Weights of a small mixture-of-experts language model, trained from scratch on English Wikipedia: 8 experts in each of 12 layers.
Below are experts of layer 4 (counted from 0) of a mixture-of-experts language model. Rows are named router (the router's row for the expert), up (a neuron's input weights, with its number), down (a neuron's output weights, with its number) and show model dimensions 0-127. Each number is 500 + 25 x the weight over its row's rms, rounded and kept within 0 to 999. Numbers have three digits each.
Before each expert's rows: "comes before" lists some tokens at least twice as common just after its tokens as in all text. This comes from a sample of Wikipedia text that the model never trained on. Tokens count by the router's weight.

# expert 6
comes before: " |", "4", "5", "6", "1", "7"
router:550494519506499471494553466558533521446517524500473486543456504506508505507508523479499527431494526506504510486510469526482486485497487501583493494489475498474487467492500502472503511508512518573475502510501486476525454527488473561529479485486536515493544450482531468523538524519468495466486494485484502523493484481509515509505518512499494513478479488472510513524484521490500480514515
up38:481483500546532493497537483557490536464513492566544523472518531461526535485521457505506486474493478499520483508469507463493456478494513493523511505483511526488509498482504453496452485500513524471511465544532519492501524484455502469524485514545500472458490499514472513462503487511481489549527520511483488512523501506516501486549493474473499483493533480479502536515482518520514457485561
down38:469497522551526530502507484526515565471498518479456521493501543446490536456519525498529524497547544505515460527498456498533491490510462494472478518511488506460483461462483463526496520502509551484486535523496513521506530516530507462487548515486519493485484509486477482498538478479486492448517487503493488485541523527487533535497461498479515475493486495521511495523480507502526475466522
up39:485515494495557522518502461512465512507460472491502494509482504513485527463474476488514508497537462490538493496456538484453512505490492481503510513460512461445548503438506489501480506503525498545538493493546490479551516465507486520481477458523493490497512480540470501530509502523478520510535515485536530520472509478466514476497463491504465482516497501530448480510493453532536516487474
down39:512492530499454516503466481510531493511521479523469519511498475545503514491508519558498510498461449455481525457516476454532493483517442518534491484481495514469563483516511505504536508497501537470489520500479508500497522475491511496482470556447501484501513497519499519515512545471508467484500442484495522521503491483545556495455521504502496508514480518504531491503468541479454481508504
up40:500495512519511501520508488517522492492459517486529534489509484504509496512555532468513540461468506540514486503489542495496496504495488493522542496468467514555529515490528535514462507539501532480465506446516501461494487533458523512490464497468515505468516512478530511438476457541495522515489468494456529510485472487482519504514511558505473510491464503487474484544523505463491546530503
down40:510533510489501492481496484489524506516528525504519504433522544494544528534481475516540509527499471511502524470452493487488484451513472485488502499516519532496526523513495496467456509498467468459519551501469466454492502485526495484487499495501458515482531531487455521561530516485454488492493472540541500495503467512514469501518508547535507477516507495511510484491505499554439494493494
up41:544483498517480475530487479506490516449491488484534464559472507506492517485493506496461472460506500516502545495516493498497526518520521484508535545493569545460527490502523510521474539505460518496493480521483499452511529478532509518496494455477525489517490513524503473508496552451477498518465465483495483467471524464516477543510477510482462523471506477534501557504494472475493495510504
down41:505517509484489518511479466534494521498480531547478528516482534473536457463488498516541502524487480509504492460509475459536525459482529496484462473525520508493495513486490427557519499500493513508465538483509505544506503544480522480519525489535482526516478490496464543481492483513526447500503524526480465476556510493486514474492523506504471497491501522526496495511466529500483510504426
up42:490489516510527521505541514574478497490523468496484518503504482491490501508539491524461567507533480529533448530504481507534478518509500479490511496515527470492473502526531492480505518494496445506487473513466495517478504515472488494501556492499519516510507427472489479498512463442517502509533460518455533493507530472500540459480500515499502496459483461456487492465511495480468512515494
down42:496543420492506495498494498479497487480466517525490509519522500471496518523526472552521457451447485514480501516472504512489471498480510466518470467510529510499499499521496477510514495520456461453534525520525482499501534484459527506546478504535484540483515503494528513491514491513495479459483498519528512507508525450490521475471507469523461490493506513522497475549522512533499461483432
up43:496493499516507509474523514483509509488515479509510462519547494477506553562512529480431563488513505508517480541510495482498528499482514517565503495497449476443531482508506476439508488459531464466499539508488473499518479494502465475526454491499546511489518505452510481492527511501470515497518516479502538504495535467486521536477537495498491496472513478510476499474473496469515502499488
down43:478485533473481491529509483537520475502479511496482504454537530524485496448514516518466531496537515513501462467453492492489470508482541512505501507505489520443505525557494490522503488518534468517462499540505469512548533509420503492485525500496496516528493514506512503511493464429497468538524519471475497447511455508511482508534523516503499496534492504515492537483520506489485493463513

# expert 7
comes before: " of", " to", " in", " and", " for", " from"
router:454522497504460492502507462508523492506425479490472502511494480495505549493496492460481501523551498508498492514492513503528516513529510570512485497519475515503510501504483522460468510508482477445566493511522547480524483499501486529485501462508472511494475495517482479512531502508593492485508493505541487447472488525482512520471505505533502443468526507522476503477510525489492508527484
up1:500457483501494509483483493486538529481492502454508464465487484499512520525495489510500523530553470446451494468526454544463544486531504521489481485474509530495483535519533520478501482507464483474515482506486518513495513497534486518475475450516480486494475501484515495539484467539547488474502487489561493533453525510480548484491458514494516485517529471513493497492536486537533466503515
down1:445490547450538537497488519531488512485466509516525510529491505500489480508463433444484490524515501508501520527518506470476468503488498497465479513454499509532496479502476522494497512486509499534484539455528528522514460556521517504517513512515511516497484541516472482485537502544509481539526552502486532489529478499489504473529466486493512517539541460447495516511483501460506504489499
up2:519460502510478517501519461526451455515501506478490485497499470487484518481526487504490506497498566515492495495523508541508492520505514510539513518523531536523515495506497489440468509499462498484488463473476531458506521467440467480487466509548493528489433489532501481528487556489535510448470528495458496486507472484466498481483484512500508528505506528512480530485473552505497485524484
down2:501524529446511473485422472495522498519520503530485477530542468520508497494500487494507532499516499465530477498473521509507517459493518538533523517522526465515540540547509531478481484492441504486506520492513505479518500463540490507485517529489451453530537477465503473526471526508495482502511494505487467534496506508531506527513498533455491483529495491460537486523473470463483495481471
up3:528555509537518516483536491494525530518488509521511464493528472510495512480478516455493469482509483486521496528495494535504472486458502507512458466525508525520529455472475512480464496544453505531532519494503511500530526523507521463472479472510478511509444524502487483484472495510549482532529540508493499481506463528468502492471497546490482512546470467510453505478498497523446511541470
down3:527521529469476485551493464501479517484502545505510494527435529498489451503531484534488541547510514489472520447547499529488490484516527493471519476527434459507514490510453493526532485500498503488494494473475533522511505502479493528502514483502499480500482508488491497530501507502453474528544505482492514486480515517479452557496509526492511504501525507505524494504460468516479460553542
up4:502494541499499475492500505493489486497494496460469487574499466476517538518497474470475489529517472488415494505513499476511472525506505512492527508506522517448489507530518528479507521508517464469509472505516512531516469536513520551469507515518509556505508498456517490506527540531484479508515481476496515510510498497505437524502501474500538484514524499508456523440539484492486467449481
down4:504519517454505459498511549516513511452488502506503463516524523538482487514511553523479539501464525508508503500461506564504528479483491471501535483530516499509503510512471489462489496466485506484463503510545498457478550445489511453519483517496472496488535462531527497496462497462516529465472506478505469492478520533548501505469500535481477481479503496478522522510510533501534492525457
up5:518529490491476505507509506499481507499486522516531499545500528496500466505514491515556537542563492491477512538518497507531535507520482526564478483512494493506489540477506475508496471500512479517525472463517496473533492493530494502471477531480495515513490499468522477504472490561512484524472497482485427503487453572477503509501474542510490483530515479530502451457488498518537464486502
down5:499468539505504490529522526476502501452495524476484505494489462516500526541528517508488526484480529483491490479502522519519533495523477476468537496492477492506488526550515509487510523501516500457440473560500470473484568486487514543540502464508501467521479525503520478505495500482486521513528508449496532503475531499557510470473504468482526459457533507474489487490499473501516499542452
up6:530503511499488494501504523540504506533451465538518542479516470458542445467499501530502519520488533507540529492503493517484546462506493468548529494524503491474506488546490471450528457465474498531508529505508542482524457519503489529527497516486468483461512475483469480483541502526483496530489497511495464511514519497492537520506515526518512468488496481557506489496452509498492515480544
down6:498472510462542517551514523489468481482562489486448470556533529511460510489514477466487480500513512524482526490517518479492515485505483491482445542476488508499528499487496473502462505521522486480492488514481521507533490471473521486452543472525493519494493531461455489475485511549542544499453484500508512535531504472460508494520459487487460527471485502473506499479472504477519496500494

# expert 2
comes before: " the", " a", " his", " which", " an", " its"
router:484483553482507477522505517499538495425496489505545496471515500501490471492505504518507492452466482493502513501512490552514503517492472469521497479512559518494523489497534471457476517542555515477482503527534456535438538482495502482534506506524512450488463511502499468501484485516514478488498478490558496513440503488477522481508453494518502534498482497502513515505505563512501507514506
up1:509503532515455463515487505495513465512509537478477487476510532509501482486477492532553528479481490467497501497470531519549505578446467497533513439467538502532507495547536488491546546506495441517506485527528490511456514510473488462469473496512498477511490512531494528509478477455490498521487499509497495511511501482507493502527469508512520484485520508545477453501476478517497506521476
down1:464522478514519536440497482518492498495491515465509525479480493495510469510502503504497505498533509489506471517511464526498480492515506528447466483556466525507476502458416500519487459498470559499501490533521473493499505500554522518568479477489509493508503488457443501509537501499483485517538523485482529472480479512506530493472499506507535524496526481452503507519481498497443506507504
up2:491512462477523502461490527507479511538498523485520488472528527533468523506456519528512523474529458512512534507468510492479482521465543533516469497543511509557513524503511543528480493526495508507474512476491480481504539451448539508471491485502501499489504480500499472460537472493508560526513454492518509492503479490477553495531508533478524526486513504505498485520503498557480520553524
down2:458489558536516480540498505476526494492507529518527514496478501539500469531493509467512534485505515496470513547507473529511538490473487480501489546495541433519482526473521488460509506521525517502516419519508504449502516546494465489511527524505521488527509472519509527520515511501469469497512500525488496491529517484502523484473481460486503491503514475493499480473482470448507488427491
up3:537492500490509524484470482536491529458484441506530526514515486527478495554470512506519488515465472518476523530531520510494509481519480503511484473473544512397527485508494540519472505533537505518504502478530500508479529506517512500501516482500479489487529525516455493568502494497519501501472503505499498485481535474486499535531543522479478469456495494466492471504553489509522505510465
down3:518531502517527503513466500503519525530495529504500507497512552510539461494509443474533496520482541481500483520476448461477480509508508450532473546502473494548529476484527489522565485534475484498532494541474494481480504469505519506527465475512523528494512516474526480500526498520474501454522450508476494487483515540484496517514493496512498482447480478528516550476518479506487490524538
up4:475462516497486492501532501524528479502514494521512494511559488516533476455474505478514510506513496527542454495501506478459519505498489514501486474515519538498468505503469471505526516528509519488458479498510541474481490478492541526502468501493476517504517502539521521495472500501462495492482489507545538481484515490449574483486444521484522476547475553463514575491464507487505522501483
down4:461493456497486490450535523437479468466506473478505503488478503521515517474495509488489464532521465517498507475495487505478499486527469509501524508472526471491476459481428502500501512512496515537477534488500547491511482494517539483523530500520494477494493518506523542522448556531535454549507518519496538474488500515537496501513484554484522507503472514474520510443496504540509494509487
up5:485451525493546529482450519489545478467481481502524481513503500502485484499442488508496465487550509500510536509500495465508514503535553494543468529487542482474515498508488473491506515534499488473501507526528504533489530501477468460489520512510494470511482444480518511501470529478480507530493467492533447542521535500517507505513465468497506516505542508515521469531474520518462560529489
down5:512509492544457471522534485502461510503460469528509502493502482498527501468547543484489513539505488511464491521493487486527497494478474521491500561514482467502457486456509523488500546497519503475499513500532453481487560541516536489459535505521508511502472530507491504523507499526530502474494523526494469530468512523504505495432534477468475505477434483501469511502507496528472496514457
up6:484553470414498490472500464526540508440522516459491512503512494572461481514512534508495497420492508487519503499498575510500495470508531521473498482502519516496509526481484497511456532534483482505472487492495497470463495489469529498487537473501535479469464495487485520526506505485454499525512479480491544511510497502486518472493507515509505541504527500522509495498504481497480502537506
down6:488469513530493456541484494518497539526471511499524504528451507491500532495435523519522479533478472501501524521465499505477501520525495493502455511477544476500491554490515486473517473482538478435535514476531544492523543497476482469455490496502474501519497473513516454479468491496514540465502509481535472477506517486502546509515469461481503505532482505491517509559475501497483487477514

# expert 4
comes before: "\n", "-", "|", "The", " The", "In"
router:483519558497482478461497512494520511480515496534554484509534521496522477488483521520479492439484514492496498515515516553512491466511479490492492471456504536489459501501516504530489515461545501523480477488444562514487478502503437497500484511464516503514538521499512478512481516519482507524490509508499493491528492456498500483470492486495487497543564521448534501521489475458508493560526
up38:456494544506495483553517523527521494481475496553536519521513528515498491491483434478501498514530504512431493490476475529486518505534472497471470508515532543492512518457502490515502533465484435518516468530516505463503487504507488528513495527480524492462472510482520474501487509474517461535539512502489456477505518509493570518489504517528529510540504504484493524506450468497514509510494
down38:494495420528507524509517516506487508519505462484534499483505485508498492442511489498495479496541471517517471493513532503508512479495484463491476479514490528487498496483571538488468490480587475511536512512494463467500537456497480500529530533452486510505558492527501542485486537513477506505495501504525488505468488561538520526467480489515481532513532484501497502524478511483503510504518
up39:461511511483497509501509492503485483497515482466551464467514508533486578476534526443473508502507487541487491515510518491533515499443486492551511453467515490504540550492543496505486476490542521494517472524489450501526504513523541505515494478464491492531482470532471498464468483529490530465503493508510507492477492502506494454485512481503477448485516504519500513501500489510522433514511
down39:526473513509519511504555491509477462535503501436525470501477500479491449522530453542520490513521502536515504481488510449537502497495482497501486524481519529542456439477512467505530475517464495500480464503483475535499485530479473503482504508460517494486506513527454529486547475506522463504484517520508526538542502500517519478529540471507466462490520497506482518489474544480504524487498
up40:455514553452500526511526484485509513508483514542477485456556497526489483462463494515526480485478504499506476489448496570476513520521486511543488532483555521539485516488499491501481510526488473485527516503465502474485489532501512503495450527512513523505491480499523507500458535517533520505546514480488544486541541509474520501527482504531520502470543482488465523509515515487526492519542
down40:518498467541452511515520534526486498506503514443507540541479540495518512531562524511492507496546490502521499444500502490510560499498483485441502516471446492515495528509530465485500484533502511510462521490553519511492494547537444539518521514518471496503484486485506501534506502539452514491502523484523503517494495464487507497496488493499500528514519489521549520498508511516460471491463
up41:475520490500489451487517488466503541461517470524506508486482489502507517532503529515506529488523449498480510550506513496524520496479481564497488470508464498571480469533512509517498529499505516493515490535491491499461514470443490522493482481509516451532462490507491522519452495464527492541475493467507567525488499517489499506496495478475494535495520504533460496527521499439546485498497
down41:524529480494501506502503516479474542503516506518537465505520510468546527457486447483488446516485484522503529463492508498536461515530479478567482528515481523492456521445510495510505454513509497495534497501485520466498481480502518510477520498511481536452502504517505492508524462521461485491508520498486517497509513464506509565499509484493480482488520492540558443475444484469481501506498
up42:471479529504486506478520515540444497482479511513493520487508497476521479451461468482499516491509472503445508542484528510468482503453509500494506501553467476515488477458529492520516525500492441490514529508544540503483485482498446531513499471501515521527487498496522468498504524562530477495494526472522509513485492526477528485454515517487480466541529538498541504486486469471481480551502
down42:517503506510492504543479505480455519484465508489507527510543505445519502476507494484481499527487480480483484521439504525508456486498487457484539456451533521490482514522521440495507509509504516548535504516546512497546477527497521519504484513468541515500519480499532524483509558529525514516491529496460464505470513512481523468492472493458530510530502493522496478481445481452508487488494
up43:528501498475538519508489490509471498492462509495493510470536513471517490501480495503526548499519490529504491534488489522490485520477512483482487492493524541528437498521509509471484459551512504538453460479486530529516483490502507484517513471564541511498511540509522546486520522540508479525484498502515515479481473467453496458483527514468537463501496484512502488524486481440542470474445
down43:518495481486472504489526453522512536494513504518563503456524475493530499492536506491493462517476502527470513494499519480518503487505488532525531518515504467520480505516534539519478521512483477472486544480508505502494498516500498490512555442497512481493515530562460503483485486489485493496560514500534505474468505464496486523464472479455513489508499503509452537511465507522492523536412